Weights of a small mixture-of-experts language model, trained from scratch on English Wikipedia.
Experts: 48 experts in each of 13 layers, 240 ReGLU neurons an expert, 1 pick a token.
Training: a variant of SOAP for the experts, 4906 steps.
Below are experts of layer 10 (counted from 0) of a mixture-of-experts language model. Rows are named router (the router's row for the expert) and show model dimensions 0-159. Each number is 200 + 40 x the weight over its row's rms, rounded and kept within 0 to 999.
After each expert's rows: "mostly gets" lists some tokens that are sent to it at least half of the time. This comes from a sample of Wikipedia text that the model never trained on.

# expert 21
router,234,147,156,142,285,201,194,218,161,206,170,128,193,234,188,181,205,148,240,249,164,223,214,218,255,126,177,77,138,159,203,240,164,192,256,202,170,140,205,174,214,230,139,224,198,172,124,187,273,166,123,186,167,276,168,218,120,208,198,203,215,172,222,209,211,184,237,255,195,169,231,170,181,164,231,209,226,207,153,240,158,253,200,111,203,172,222,186,163,199,192,223,201,215,221,263,233,286,179,215,210,237,201,220,133,230,167,212,86,213,240,205,189,180,238,173,227,244,177,127,216,203,136,191,250,251,287,236,220,168,202,191,182,225,225,248,157,156,212,185,179,183,283,247,126,244,219,221,166,192,206,230,209,227,235,148,265,160,177,176
mostly gets: " Š", " ESP", " Krist", " SWE", " NED", " CRO"

# expert 40
router,247,233,135,171,268,129,187,149,168,161,211,176,247,210,203,163,230,119,201,267,140,226,223,227,233,181,192,215,108,140,186,193,193,221,202,236,181,203,178,195,198,152,230,166,168,217,189,159,232,128,218,238,204,231,251,181,167,198,219,181,264,142,321,140,206,177,233,250,202,168,186,176,236,192,201,253,220,191,169,236,258,219,230,166,206,257,199,242,217,182,173,159,157,213,189,228,230,244,217,210,191,224,137,278,183,250,247,173,172,144,196,132,238,143,238,185,198,246,224,170,238,234,181,160,206,223,216,274,257,223,218,230,203,219,249,272,204,142,172,124,217,124,196,251,156,149,280,201,196,210,208,342,203,209,263,207,211,169,190,223
mostly gets: "\".", " Although", ".\"", " although", " because", " but"

# expert 39
router,214,231,170,152,300,186,217,134,161,217,191,231,253,155,264,219,192,202,208,210,173,285,147,183,228,143,217,193,197,224,167,206,214,194,281,320,183,163,207,195,189,266,202,211,204,174,118,153,183,155,168,195,140,197,183,225,134,177,236,254,227,168,237,149,208,203,224,293,163,160,205,151,206,201,156,223,183,185,165,136,153,202,203,219,155,209,225,210,199,173,193,158,207,228,266,183,201,214,188,248,109,149,215,218,168,226,194,251,166,235,200,124,204,149,191,210,154,206,186,144,259,216,206,147,234,155,241,242,233,172,261,254,216,262,273,240,211,136,186,151,147,160,203,181,162,252,305,235,210,227,179,221,210,163,258,208,254,138,161,170
mostly gets: " armed", " causing", " suffered", " wounded", " killing", " killed"

# expert 36
router,168,220,174,220,201,177,218,90,186,221,154,164,145,180,139,175,151,216,230,279,205,140,201,222,231,147,193,168,221,191,239,167,178,193,213,218,216,218,203,138,265,185,186,188,222,162,210,152,261,151,188,165,214,203,252,209,206,199,210,250,278,171,232,149,156,137,204,288,169,150,212,156,182,172,195,187,194,245,225,179,118,125,177,187,197,250,168,205,199,181,212,246,166,193,203,195,206,219,228,210,82,215,118,251,201,202,229,182,127,156,242,126,199,175,214,191,167,186,187,194,200,158,156,194,228,175,371,258,261,241,252,204,194,222,225,169,231,195,184,192,138,206,189,233,219,173,280,231,158,246,198,238,223,228,244,246,236,215,242,269
mostly gets: " beetle", " moth", "Species", "inae", "izz"

# expert 42
router,148,219,142,173,261,112,244,155,215,274,171,165,185,241,275,173,215,197,222,242,184,238,265,228,198,229,204,226,205,213,185,241,209,168,209,241,203,180,133,119,121,184,177,211,170,204,167,177,223,156,199,141,242,237,257,235,190,210,159,215,218,141,226,220,273,150,205,242,166,229,212,128,221,131,185,179,204,262,198,208,195,253,266,146,205,215,216,166,129,148,218,189,194,186,200,187,236,269,191,265,165,219,198,174,194,126,188,171,72,170,256,201,226,198,198,227,174,197,222,198,134,174,135,152,159,191,259,280,221,191,245,189,253,231,256,186,247,122,175,179,219,117,199,247,162,222,209,253,235,236,189,249,158,234,257,182,176,175,165,196
mostly gets: " Mc", " McC", " Wil", " Midd", " McL", " Dun"

# expert 17
router,263,228,135,178,225,169,250,113,242,197,179,242,195,190,236,196,177,153,205,245,198,204,264,178,249,208,210,164,177,231,146,146,217,145,223,225,255,177,279,176,174,219,238,247,174,224,208,230,234,113,203,205,245,236,186,212,217,210,232,243,215,194,216,173,208,228,188,221,109,190,239,221,218,204,227,188,233,183,119,161,179,202,159,187,245,255,259,196,162,230,163,178,175,269,266,145,196,239,188,230,132,156,195,299,176,212,224,240,179,177,275,203,217,220,203,221,172,272,164,179,188,240,201,141,247,277,272,273,205,261,191,223,157,222,248,247,180,208,198,100,167,106,233,202,162,177,230,194,142,181,217,234,247,252,231,221,236,156,119,241
mostly gets: " United", "United", " States", " Saudi", " Soviet", " Imperial"

# expert 10
router,239,205,230,213,189,195,159,111,160,220,99,226,179,233,179,188,212,217,250,322,144,223,218,187,215,179,220,185,100,175,159,187,224,174,177,282,177,140,223,217,219,286,208,163,147,247,179,195,213,126,194,188,172,240,277,237,176,193,136,282,220,205,192,179,171,154,168,224,193,189,229,104,201,191,237,225,207,231,117,217,184,243,184,205,231,242,223,157,230,136,188,176,207,219,191,156,236,239,176,202,207,175,142,236,200,252,263,213,126,140,235,169,227,185,185,191,157,209,147,205,214,174,190,167,193,167,303,252,230,178,223,244,159,205,206,243,193,211,125,213,193,184,174,271,199,160,296,203,170,202,198,248,217,178,208,143,269,213,197,265
mostly gets: "disambiguation", "Gls", "incumbent", "loan", "DST", "second"

# expert 4
router,245,309,150,182,245,159,270,223,171,207,211,134,187,206,180,132,198,168,280,225,155,258,264,155,254,218,221,186,187,197,129,179,136,202,226,215,197,172,168,167,262,202,196,174,187,124,224,214,258,160,170,224,216,204,224,197,166,246,161,219,226,175,261,219,186,144,235,278,227,203,235,167,178,233,248,206,254,222,199,187,172,204,170,231,142,273,284,193,222,208,225,172,188,241,208,225,230,198,292,235,156,247,208,282,170,174,241,161,182,149,267,177,163,137,212,166,198,234,193,219,208,167,178,197,202,186,234,257,233,243,231,250,143,274,237,192,230,241,217,165,173,141,222,271,165,166,270,273,231,184,229,268,237,184,284,211,215,182,178,233
mostly gets: "),", ",", "\"),", "%,", ".,"

# expert 47
router,261,217,220,180,274,184,311,132,202,194,134,144,154,184,154,165,239,205,214,243,194,182,179,180,173,204,202,202,138,152,209,185,202,212,247,279,202,187,226,213,165,170,244,187,176,212,193,229,208,114,148,222,191,176,219,164,204,248,196,229,250,196,272,198,212,186,204,225,163,158,241,155,260,194,188,193,199,228,172,210,194,206,179,146,180,237,245,240,195,118,205,192,224,211,297,236,172,190,179,189,166,181,163,200,139,170,211,180,111,207,275,174,158,199,225,190,175,199,213,224,257,186,111,163,235,226,294,261,241,143,204,233,158,253,247,231,226,148,192,126,218,167,207,222,133,194,291,263,254,197,157,271,224,227,229,222,268,174,132,269
mostly gets: " −", " €", " +", "^{("

# expert 41
router,229,193,115,175,199,177,256,197,188,227,129,130,191,188,177,150,207,98,193,210,180,286,268,218,230,150,205,124,171,151,223,244,170,188,309,243,242,189,181,232,176,241,247,185,205,141,170,185,254,168,172,175,243,256,234,194,126,179,223,245,250,193,239,130,184,163,189,223,193,145,247,229,226,186,223,207,177,193,186,170,190,193,223,155,206,228,221,200,153,165,229,163,203,208,257,201,299,206,172,292,203,202,174,252,165,209,192,220,186,202,262,173,207,103,208,184,159,250,170,210,179,179,216,194,226,208,254,301,235,198,240,252,251,191,269,169,185,193,146,146,204,142,215,236,90,200,282,195,203,182,198,246,173,239,211,220,173,155,199,185
mostly gets: " at", " defeating", " near", " joined", "From", "At"

# expert 9
router,222,208,129,194,246,229,260,165,179,215,170,211,191,198,193,146,229,187,188,273,185,207,211,170,202,170,202,159,181,146,105,193,222,208,248,280,195,203,257,213,181,244,205,134,185,129,162,238,262,151,244,241,177,209,193,233,169,184,151,188,198,185,211,164,248,155,266,208,203,268,233,218,163,160,238,203,204,222,136,242,169,204,238,212,197,270,186,206,160,192,213,223,162,182,268,191,190,233,185,228,122,202,216,250,139,217,235,155,84,200,214,190,206,155,211,150,211,221,169,137,222,200,178,134,233,197,237,284,200,157,260,191,154,254,251,245,229,118,155,162,211,120,190,248,168,205,234,164,214,180,209,336,186,185,242,223,290,218,158,181
mostly gets: " Bh", " Kh", " Dh", " Zh", "Th", " Y"

# expert 15
router,232,247,252,219,219,118,247,184,185,182,162,175,201,212,225,160,132,143,249,172,230,255,188,212,215,227,237,124,173,164,216,261,227,200,192,297,264,165,256,211,187,223,169,221,104,194,205,150,223,138,176,177,189,195,258,221,204,181,203,212,232,251,229,193,262,176,252,224,154,189,311,200,160,135,234,221,244,282,170,202,138,159,174,135,203,230,253,205,137,168,138,225,236,264,281,258,193,233,183,170,197,172,152,217,217,175,245,240,152,178,135,175,207,174,221,197,146,239,181,182,190,199,162,184,123,201,248,199,191,203,242,294,197,245,248,176,238,171,175,180,157,214,196,243,178,237,264,187,219,225,215,224,215,212,229,210,312,234,213,217
mostly gets: " refused", "Rep", " counter", " dep", " filed", " went"

# expert 2
router,167,171,199,171,251,242,306,89,198,177,184,222,245,182,149,206,192,196,204,200,182,166,206,181,248,210,198,203,159,183,211,230,208,180,241,257,157,129,193,201,240,198,194,188,213,246,172,232,223,94,172,153,206,254,258,180,226,216,190,282,273,194,181,152,218,160,216,222,219,187,183,145,224,154,209,164,191,207,212,232,136,139,203,139,194,277,228,208,190,208,171,224,177,289,254,152,219,182,193,194,174,165,189,223,170,234,165,271,77,239,210,159,238,197,206,154,206,200,170,186,222,205,139,188,168,184,308,236,197,231,256,154,170,289,219,175,205,232,181,125,224,190,215,194,156,242,308,278,205,172,192,185,200,146,220,176,262,164,241,206
mostly gets: "′", "°", "″E", " UTC", "″W", " sq"

# expert 33
router,174,218,106,240,282,184,236,219,237,226,142,150,200,212,168,248,202,185,181,249,152,211,176,160,171,167,207,172,189,167,207,268,223,226,249,206,234,207,201,242,186,257,264,185,183,208,206,114,274,120,195,195,141,236,322,164,177,167,172,241,305,246,202,141,208,214,243,245,208,214,277,147,233,206,164,224,207,245,184,181,188,201,181,201,239,182,246,204,138,222,209,176,187,203,208,137,189,150,242,196,123,202,200,247,239,187,179,167,171,175,242,112,182,183,242,151,144,247,144,236,250,233,236,235,233,204,215,274,237,209,251,247,160,254,221,216,177,214,188,135,215,183,281,253,170,245,256,176,200,198,147,220,169,193,197,156,261,161,207,237
mostly gets: " (\"", " renamed", " called", " titled", " wrote", " saying"

# expert 5
router,167,189,158,177,271,157,193,152,206,191,194,222,267,216,253,137,296,107,241,174,103,239,233,156,183,213,175,140,110,223,201,216,246,196,238,248,171,201,190,243,141,212,189,216,144,180,204,146,215,130,251,209,239,223,214,239,235,204,226,273,204,203,188,176,238,176,220,193,163,197,226,164,163,205,207,236,186,201,159,167,185,210,220,178,203,230,241,200,233,200,237,216,231,218,227,216,181,252,203,241,132,237,161,211,115,196,227,183,139,131,203,177,193,147,240,217,144,203,164,139,201,199,182,177,230,252,333,245,218,215,225,196,221,187,204,266,158,208,126,165,142,196,223,188,79,210,238,274,260,165,161,239,149,178,183,173,183,228,251,235
mostly gets: " JPL", " Nominated", " Won", " Episode", "isclosed", " episodes"

# expert 8
router,225,238,197,246,327,154,243,133,116,230,239,210,227,230,153,158,179,225,232,214,162,216,199,151,204,186,136,164,192,213,223,228,159,173,219,217,218,177,186,173,173,235,156,224,200,168,196,201,237,113,129,140,212,211,201,189,234,177,212,216,212,209,126,163,261,134,214,263,214,160,228,158,217,227,217,244,205,200,157,176,183,226,243,142,112,207,216,176,170,223,225,231,163,202,284,177,270,242,254,230,177,228,226,202,139,188,251,265,131,217,248,167,181,180,219,167,175,218,218,184,208,189,171,178,207,186,260,203,217,90,215,329,212,228,180,210,159,117,215,154,157,162,191,242,176,150,254,163,114,156,190,234,186,166,252,204,174,235,203,225
mostly gets: " trad", " manusc", " phot", " various", " lic", " techn"

# expert 25
router,253,150,183,120,224,230,195,179,222,199,225,229,221,178,260,121,247,179,204,208,177,256,216,177,235,234,137,202,156,170,153,225,168,232,261,264,156,241,180,136,129,210,187,222,137,173,186,196,177,153,176,178,147,163,234,197,140,122,225,216,218,156,209,146,220,236,191,188,154,198,259,111,212,132,196,150,239,252,207,214,140,142,210,205,213,256,275,170,197,202,195,163,227,194,214,188,207,175,192,246,179,188,131,233,221,222,211,138,146,144,175,186,196,186,268,232,150,214,178,159,178,116,140,128,136,173,220,272,212,187,181,225,186,180,197,213,178,216,125,103,207,252,234,168,108,199,246,278,144,205,157,193,206,210,191,229,230,194,264,225
mostly gets: " a", " another", " Another", "-year", " one", "One"

# expert 38
router,214,201,178,133,247,195,272,198,121,262,202,231,241,169,226,217,218,223,238,244,204,232,219,168,231,133,202,247,196,189,105,212,209,248,272,245,245,204,195,180,160,185,234,181,138,191,170,181,172,129,159,132,199,188,238,183,236,185,162,214,228,225,281,151,289,196,252,264,189,212,240,147,187,199,150,161,199,222,135,137,182,218,274,163,150,194,184,239,227,253,205,172,193,226,258,229,252,169,212,233,163,162,198,186,192,168,237,219,44,144,247,191,197,172,180,185,173,138,134,215,204,169,224,184,181,196,225,217,179,151,288,249,187,272,251,192,209,146,211,190,213,164,177,234,145,220,237,237,214,154,177,199,141,183,225,157,229,152,198,142
mostly gets: " sh", " w", " f", " th", " b", "-b"

# expert 18
router,206,159,160,242,202,197,280,86,185,198,179,225,209,164,182,214,203,184,218,258,157,268,262,175,182,207,197,184,124,149,188,216,186,223,206,225,162,144,221,153,225,226,228,175,120,240,178,204,229,128,180,169,220,222,227,173,235,156,168,196,229,194,177,150,234,184,201,219,176,188,187,123,223,202,239,208,235,264,163,189,220,241,244,195,206,232,210,239,191,202,203,185,218,195,171,210,216,220,220,205,142,213,141,301,210,219,146,165,188,136,184,213,214,93,228,169,186,193,233,213,199,184,149,149,207,257,250,230,190,201,208,261,218,210,261,283,166,217,143,154,152,179,213,277,174,172,404,197,174,207,260,237,202,194,247,217,233,153,202,198
mostly gets: " months", " weeks", " year", " seasons", " week", " hours"

# expert 45
router,241,236,151,220,210,155,239,146,234,203,243,248,202,189,196,230,163,174,203,224,130,270,223,167,179,208,136,177,190,192,152,226,215,204,229,208,224,247,124,160,214,184,188,216,152,153,258,231,149,151,136,200,119,177,236,173,218,183,214,272,180,137,149,160,240,114,220,174,147,192,280,180,237,141,228,181,164,210,208,215,152,224,126,184,194,181,223,207,165,161,203,171,202,227,209,209,199,211,252,186,190,148,189,195,145,206,220,228,192,127,195,169,154,148,272,213,148,194,178,210,251,227,179,167,238,127,217,225,249,228,271,166,158,187,231,214,153,134,186,85,218,167,283,144,137,249,294,185,211,197,206,244,132,225,221,168,276,186,234,234
mostly gets: " his", " their", " its", " His", " her", " Its"

# expert 6
router,199,269,208,231,282,221,215,217,284,228,180,168,245,274,195,188,225,203,204,242,119,170,209,218,226,191,142,215,169,235,165,213,183,203,258,212,211,157,191,220,146,245,223,249,123,234,203,181,284,141,204,186,199,305,224,225,208,209,154,193,244,201,166,195,191,216,244,265,178,178,179,176,173,168,152,227,191,228,202,181,193,212,266,182,218,318,190,250,182,250,183,281,189,275,282,168,199,243,210,183,179,163,203,206,195,224,222,173,92,150,235,196,193,193,209,237,208,225,216,202,175,181,221,192,190,220,240,239,204,134,224,228,209,216,180,199,120,188,115,149,253,181,265,174,163,225,244,240,252,190,212,315,180,184,188,298,249,171,251,218
mostly gets: "\\", "{", " $\\", " \\", "}{", "{\\"

# expert 37
router,229,231,208,259,274,164,188,162,226,161,123,199,209,157,261,187,229,166,239,170,182,197,230,267,172,202,192,182,108,229,223,230,150,222,239,206,250,134,193,148,198,180,248,178,220,150,149,183,138,64,173,124,233,260,152,250,178,208,189,261,181,180,214,147,154,188,232,191,160,172,283,197,123,216,203,133,168,194,160,215,157,256,262,142,130,302,261,227,193,241,244,243,201,221,208,166,219,238,228,218,166,201,180,188,154,208,210,150,161,137,243,153,186,161,197,136,208,188,201,171,209,251,212,169,215,233,256,264,241,228,247,178,197,255,242,160,188,190,214,140,245,222,205,213,185,188,202,192,207,215,170,224,208,144,288,201,208,206,224,166
mostly gets: " Votes", " Candidate", " Apps", " Result", " ±%", " %"

# expert 28
router,248,146,215,167,246,167,192,195,202,157,229,178,181,247,246,213,267,178,265,201,149,235,215,231,220,173,204,177,178,150,228,205,212,227,193,188,265,187,252,196,211,192,191,209,189,172,155,184,199,148,227,195,182,245,247,257,159,194,137,212,246,171,185,182,226,210,204,211,161,142,173,150,278,220,158,240,142,180,155,208,236,205,255,170,187,251,292,211,146,232,227,200,165,188,229,210,239,251,230,221,194,220,203,232,202,142,144,167,127,218,291,127,178,181,257,240,195,163,262,190,220,208,188,196,185,171,259,216,194,182,273,311,115,246,312,179,207,154,181,188,171,144,190,186,176,203,350,255,151,254,175,211,135,213,218,191,179,195,253,182
mostly gets: " consists", " give", " keep", " broke", " bring", " compris"

# expert 3
router,217,234,132,211,255,222,195,193,213,209,105,147,227,154,232,198,180,167,281,215,154,257,200,185,193,186,148,223,118,159,120,182,165,227,214,200,171,181,203,188,189,201,196,168,142,173,242,200,256,147,100,130,185,150,240,119,196,162,111,230,273,219,278,117,226,204,225,243,186,229,203,119,158,128,229,242,189,220,223,127,210,194,184,187,185,238,216,215,278,125,187,182,185,185,193,173,224,173,210,234,206,175,213,281,172,212,258,145,175,134,217,213,206,183,210,233,174,212,280,139,214,204,147,180,182,162,275,200,257,222,204,260,127,196,155,198,196,191,208,164,204,138,238,172,191,163,256,181,175,233,184,256,187,202,229,182,259,184,210,224
mostly gets: "\")", ")\"", "\"", ")", "\":", "′W"

# expert 1
router,254,195,183,215,302,192,253,92,188,148,101,251,197,214,182,179,241,152,203,234,130,237,212,189,236,204,192,198,160,167,177,231,219,157,207,197,167,111,207,199,201,243,224,206,185,217,212,202,301,134,137,144,229,224,207,164,145,247,155,239,175,176,194,185,225,167,278,199,162,224,245,164,248,199,227,219,211,248,198,221,141,159,242,196,201,279,229,119,236,167,171,208,200,168,277,170,214,211,265,244,195,199,207,247,197,203,150,172,183,193,210,129,265,191,212,219,218,216,183,199,246,216,110,109,173,239,259,221,207,217,255,226,146,197,245,226,229,191,183,112,208,189,170,228,135,147,227,272,234,172,136,180,172,179,237,223,215,207,225,242
mostly gets: " ISBN", "aeus", " pp", " Collection", " published", "ι"

# expert 0
router,289,235,129,226,212,162,218,164,189,176,168,230,212,203,200,158,208,139,218,312,118,203,212,139,203,197,231,178,183,184,188,218,123,237,195,251,254,151,174,193,177,175,197,204,203,163,186,190,214,146,270,202,238,222,151,209,193,167,197,225,224,208,153,189,218,208,145,128,168,236,271,173,239,216,204,96,254,260,139,166,134,120,164,182,153,197,211,183,191,238,200,183,104,249,252,202,272,212,221,256,199,226,217,200,222,194,218,220,147,182,300,170,183,127,224,241,219,129,235,194,179,137,162,226,246,137,242,205,234,236,209,288,249,202,172,238,168,171,160,170,163,231,235,151,185,250,247,231,209,146,166,203,229,145,206,191,198,200,171,157
mostly gets: " dev", " rel", " prov", " Binomial", "Note", " gener"

# expert 35
router,165,176,208,227,223,225,239,220,200,209,160,268,162,204,224,240,198,159,241,249,210,270,179,201,219,182,111,206,149,161,182,264,113,233,181,221,177,184,169,217,226,212,162,197,202,200,170,246,280,50,190,163,198,225,226,191,135,206,210,178,184,211,257,203,195,182,262,227,228,217,249,122,199,208,154,166,200,252,171,211,165,185,186,195,189,161,205,208,165,204,197,229,187,202,246,178,233,193,167,176,184,200,175,196,166,159,188,195,187,217,209,243,175,181,186,170,136,268,164,194,174,204,80,100,163,172,336,239,217,210,278,201,153,239,277,239,162,184,181,99,168,197,191,201,139,236,286,248,138,225,241,246,204,202,209,217,201,167,229,202
mostly gets: "°N", "born", "″N", "′N", "died", " January"

# expert 23
router,224,288,103,165,198,182,183,130,186,249,169,131,195,194,207,149,216,165,205,218,156,228,246,177,183,188,227,202,166,196,198,223,226,152,278,245,225,198,166,170,200,229,254,158,220,153,233,225,229,112,149,137,204,195,326,225,163,239,191,172,257,203,267,194,181,200,225,270,203,191,245,203,187,138,210,213,207,218,183,217,211,123,203,155,181,285,265,220,175,138,219,165,216,212,178,188,201,286,138,207,184,210,187,242,201,190,190,211,133,213,185,80,226,163,234,154,180,264,204,199,224,180,177,198,202,241,306,245,243,203,260,282,202,223,236,208,141,188,200,113,210,189,199,230,169,142,222,179,212,186,167,237,175,176,210,199,225,122,208,228
mostly gets: " @", " Arena", " Stadium", " located", " buried", " Airport"

# expert 13
router,205,243,185,186,219,225,227,188,183,147,249,151,232,171,221,182,192,190,224,297,185,202,252,215,252,192,169,202,134,147,106,233,232,167,226,198,221,161,242,157,209,178,191,237,190,198,159,212,229,155,160,205,151,201,160,192,210,192,176,260,268,238,179,194,250,154,209,272,148,210,191,109,216,136,161,147,229,246,187,227,185,191,197,194,179,239,202,166,228,175,182,149,123,229,222,227,261,244,268,176,158,187,155,199,146,222,265,208,194,83,254,135,211,140,262,219,186,198,199,249,204,222,194,118,195,206,229,252,292,199,223,279,181,184,233,242,177,190,114,206,191,146,214,252,166,214,306,226,216,169,154,202,207,212,266,246,195,173,251,243
mostly gets: " they", " who", " They", " she", " he", " It"

# expert 43
router,204,209,188,180,259,225,261,168,185,178,186,150,183,234,120,183,238,189,172,242,186,232,204,178,227,159,257,150,190,159,186,158,170,225,244,266,177,178,189,217,263,216,239,166,203,166,203,213,238,130,220,136,213,268,203,194,133,233,195,188,229,162,232,194,217,161,173,243,175,202,261,163,213,170,144,164,166,280,213,210,139,130,189,206,237,259,227,195,199,131,260,186,205,200,263,200,282,172,202,200,145,202,186,213,155,171,280,141,153,182,210,131,248,164,253,133,225,285,177,187,258,215,194,157,215,226,267,292,249,193,225,285,187,217,218,236,213,161,161,173,230,111,184,174,134,183,289,262,210,187,210,229,162,213,212,164,263,168,192,257
mostly gets: " SR", " £", " aged"

# expert 20
router,209,262,171,170,250,182,200,200,224,217,177,111,242,200,173,200,133,228,224,234,125,248,262,203,128,200,179,162,186,188,195,218,124,200,233,233,185,176,193,146,242,243,204,256,180,114,193,193,305,172,138,171,166,219,171,196,191,169,152,295,231,166,211,223,195,176,189,216,142,249,241,129,173,178,202,165,190,178,167,199,224,162,223,172,234,258,238,239,203,175,162,210,199,232,316,194,178,217,239,226,206,249,196,177,167,163,208,161,199,163,207,181,203,157,233,136,149,219,219,210,261,139,199,158,198,215,206,263,191,175,238,266,123,214,242,190,151,222,117,196,269,159,224,250,165,196,347,269,227,234,169,226,177,203,218,174,205,194,211,165
mostly gets: " became", " has", " been", " had", " have", " is"

# expert 7
router,264,197,215,223,229,228,185,130,217,265,181,202,220,215,184,203,244,137,235,225,154,220,170,228,242,191,149,164,155,131,99,198,194,234,206,207,188,216,199,204,196,235,159,183,199,193,223,140,257,91,210,204,209,182,202,176,156,150,122,250,246,131,283,120,192,179,220,220,175,213,207,197,225,158,225,253,278,253,89,209,211,220,236,156,181,221,255,248,138,133,231,160,137,186,228,207,172,206,234,228,173,244,126,181,199,235,205,162,120,170,218,166,220,167,175,258,201,239,169,151,203,189,198,181,194,168,202,222,271,215,246,219,182,188,214,186,230,136,216,126,175,160,223,244,149,194,308,264,228,154,198,237,231,220,220,217,272,188,178,229
mostly gets: "==\n", ".\n\n", "===\n", "===\n\n", " ==\n", ".\n"

# expert 44
router,170,232,175,233,237,148,231,100,218,240,212,204,218,185,236,172,248,188,251,225,192,171,197,191,214,192,190,176,164,89,149,226,170,225,246,193,151,142,241,240,183,221,273,247,205,205,174,171,227,145,199,178,186,213,254,148,190,157,138,235,167,190,260,162,224,165,195,243,108,157,252,78,153,199,165,187,263,208,206,208,131,213,221,203,163,250,236,237,141,221,239,213,197,252,238,172,220,230,187,259,195,174,161,279,242,224,165,207,193,145,260,193,159,204,203,127,189,164,191,193,217,177,160,175,182,252,218,182,254,216,224,311,203,215,285,200,234,176,147,201,103,177,261,244,176,237,257,223,187,153,191,252,179,198,254,196,232,219,167,171
mostly gets: " coast", " west", " invasion", " island", " east", "iege"

# expert 24
router,275,246,139,125,238,232,235,216,232,162,177,195,225,197,210,152,176,162,218,194,115,256,186,138,239,151,209,181,153,170,219,192,220,200,281,228,174,127,171,186,141,230,226,164,220,180,153,164,301,118,164,219,235,190,282,214,157,235,158,229,160,183,224,138,272,144,212,180,222,158,208,179,159,149,188,251,202,294,214,166,255,207,248,193,205,245,248,156,218,220,207,172,164,193,225,154,220,211,168,202,153,205,153,257,234,187,274,197,155,124,209,178,200,160,192,181,177,284,258,254,185,173,209,188,248,151,290,218,204,193,254,221,167,217,223,256,232,172,202,142,237,233,163,243,120,236,222,238,214,217,167,259,197,211,265,200,210,194,223,182
mostly gets: "|---|---|---|---|\n", "|---|---|---|---|---|---|\n", "|---|---|---|---|---|\n", "|---|---|\n", "|---|---|---|\n", " •"

# expert 19
router,246,215,163,174,252,173,223,177,173,148,191,216,215,217,199,170,244,179,201,217,165,268,204,156,200,182,173,179,175,124,191,199,198,232,271,257,215,208,194,236,179,247,239,178,192,218,166,232,225,147,179,226,209,235,231,241,119,209,214,281,252,230,284,121,246,167,216,236,180,173,216,101,206,207,174,201,241,215,166,196,196,223,203,201,123,233,212,217,126,211,205,245,200,203,307,190,241,217,219,196,179,184,167,249,152,273,204,192,173,131,232,100,193,105,208,197,142,255,191,238,243,227,170,162,212,229,242,254,245,170,286,224,200,236,231,254,185,180,120,139,210,119,188,207,99,161,283,198,217,235,198,223,198,205,259,198,223,156,217,222
mostly gets: " During", " during", " throughout", "The", "During", " The"

# expert 22
router,246,194,189,195,259,222,195,77,243,196,223,161,177,196,150,183,231,178,255,261,188,251,224,201,196,193,197,179,165,177,239,249,131,159,175,260,224,207,236,157,223,233,199,247,105,199,180,146,212,152,178,203,211,235,192,186,199,206,225,281,204,177,264,162,282,206,261,194,136,180,242,181,195,184,202,203,241,172,212,194,142,214,215,119,188,229,221,165,204,173,187,188,175,212,167,216,204,252,259,202,140,226,114,236,188,195,223,186,160,130,169,164,211,141,221,220,161,160,268,203,161,152,195,139,186,185,339,242,277,217,253,230,168,260,187,157,191,193,128,168,199,120,230,174,184,233,223,257,151,225,206,247,202,207,248,256,187,218,169,280
mostly gets: " Singh", "ić", "ović", "kov", " Wright", "sson"

# expert 30
router,241,201,220,187,253,187,186,142,171,186,245,196,249,248,162,176,191,115,218,223,201,278,131,152,206,237,171,178,144,220,174,245,179,212,205,244,160,207,169,201,154,229,235,213,125,194,199,157,180,153,156,168,195,260,216,207,200,243,145,222,225,90,209,161,193,187,233,224,189,208,223,67,221,196,165,198,220,226,143,216,229,184,311,189,167,240,205,232,192,202,204,244,205,226,184,138,144,248,188,210,191,232,141,184,176,139,245,156,161,237,284,138,278,138,195,166,240,194,243,131,212,158,149,212,207,177,253,257,240,177,164,267,201,219,260,178,145,228,127,192,182,158,236,243,174,224,284,250,203,201,186,276,171,196,220,235,181,207,227,216
mostly gets: " unable", " able", " according", " responsible", " According", " rather"

# expert 11
router,197,193,213,192,248,217,264,64,178,178,182,121,200,247,204,233,204,216,222,228,199,200,227,130,242,191,180,187,136,142,138,232,179,240,224,242,194,193,211,172,192,259,229,161,147,192,170,224,245,85,143,202,201,204,192,165,197,200,165,251,192,170,179,153,196,153,193,238,215,181,212,128,181,181,218,179,186,250,175,212,193,249,186,219,132,255,242,170,172,125,211,186,213,241,142,188,190,206,265,170,189,188,167,288,221,250,228,178,209,186,252,153,174,201,193,238,216,231,199,194,176,169,127,171,196,185,280,246,172,148,259,307,173,279,218,251,240,215,168,221,170,116,207,190,183,174,162,283,202,234,147,247,202,198,245,249,252,175,238,281
mostly gets: " drums", " vocals", " Croat", "Awards", " percussion", " guitar"

# expert 26
router,247,166,188,199,299,140,182,143,164,238,183,193,237,180,148,172,176,223,250,243,204,239,179,199,175,158,188,143,176,205,197,280,138,221,277,216,229,165,133,227,219,233,165,224,88,187,202,139,195,176,162,148,212,217,260,242,176,218,174,196,261,199,224,173,217,229,225,209,143,140,268,201,192,146,159,191,243,231,226,179,199,167,201,156,181,243,206,170,160,180,182,216,162,208,195,179,270,226,284,214,228,220,145,154,231,126,216,213,93,235,202,130,206,167,213,228,226,169,223,189,248,156,156,131,220,205,263,221,182,191,260,200,128,182,289,174,172,200,179,211,228,221,230,265,166,207,239,225,203,153,148,192,207,136,289,182,221,202,172,290
mostly gets: " la", "ñ", " da", " et", " Esp", " Fern"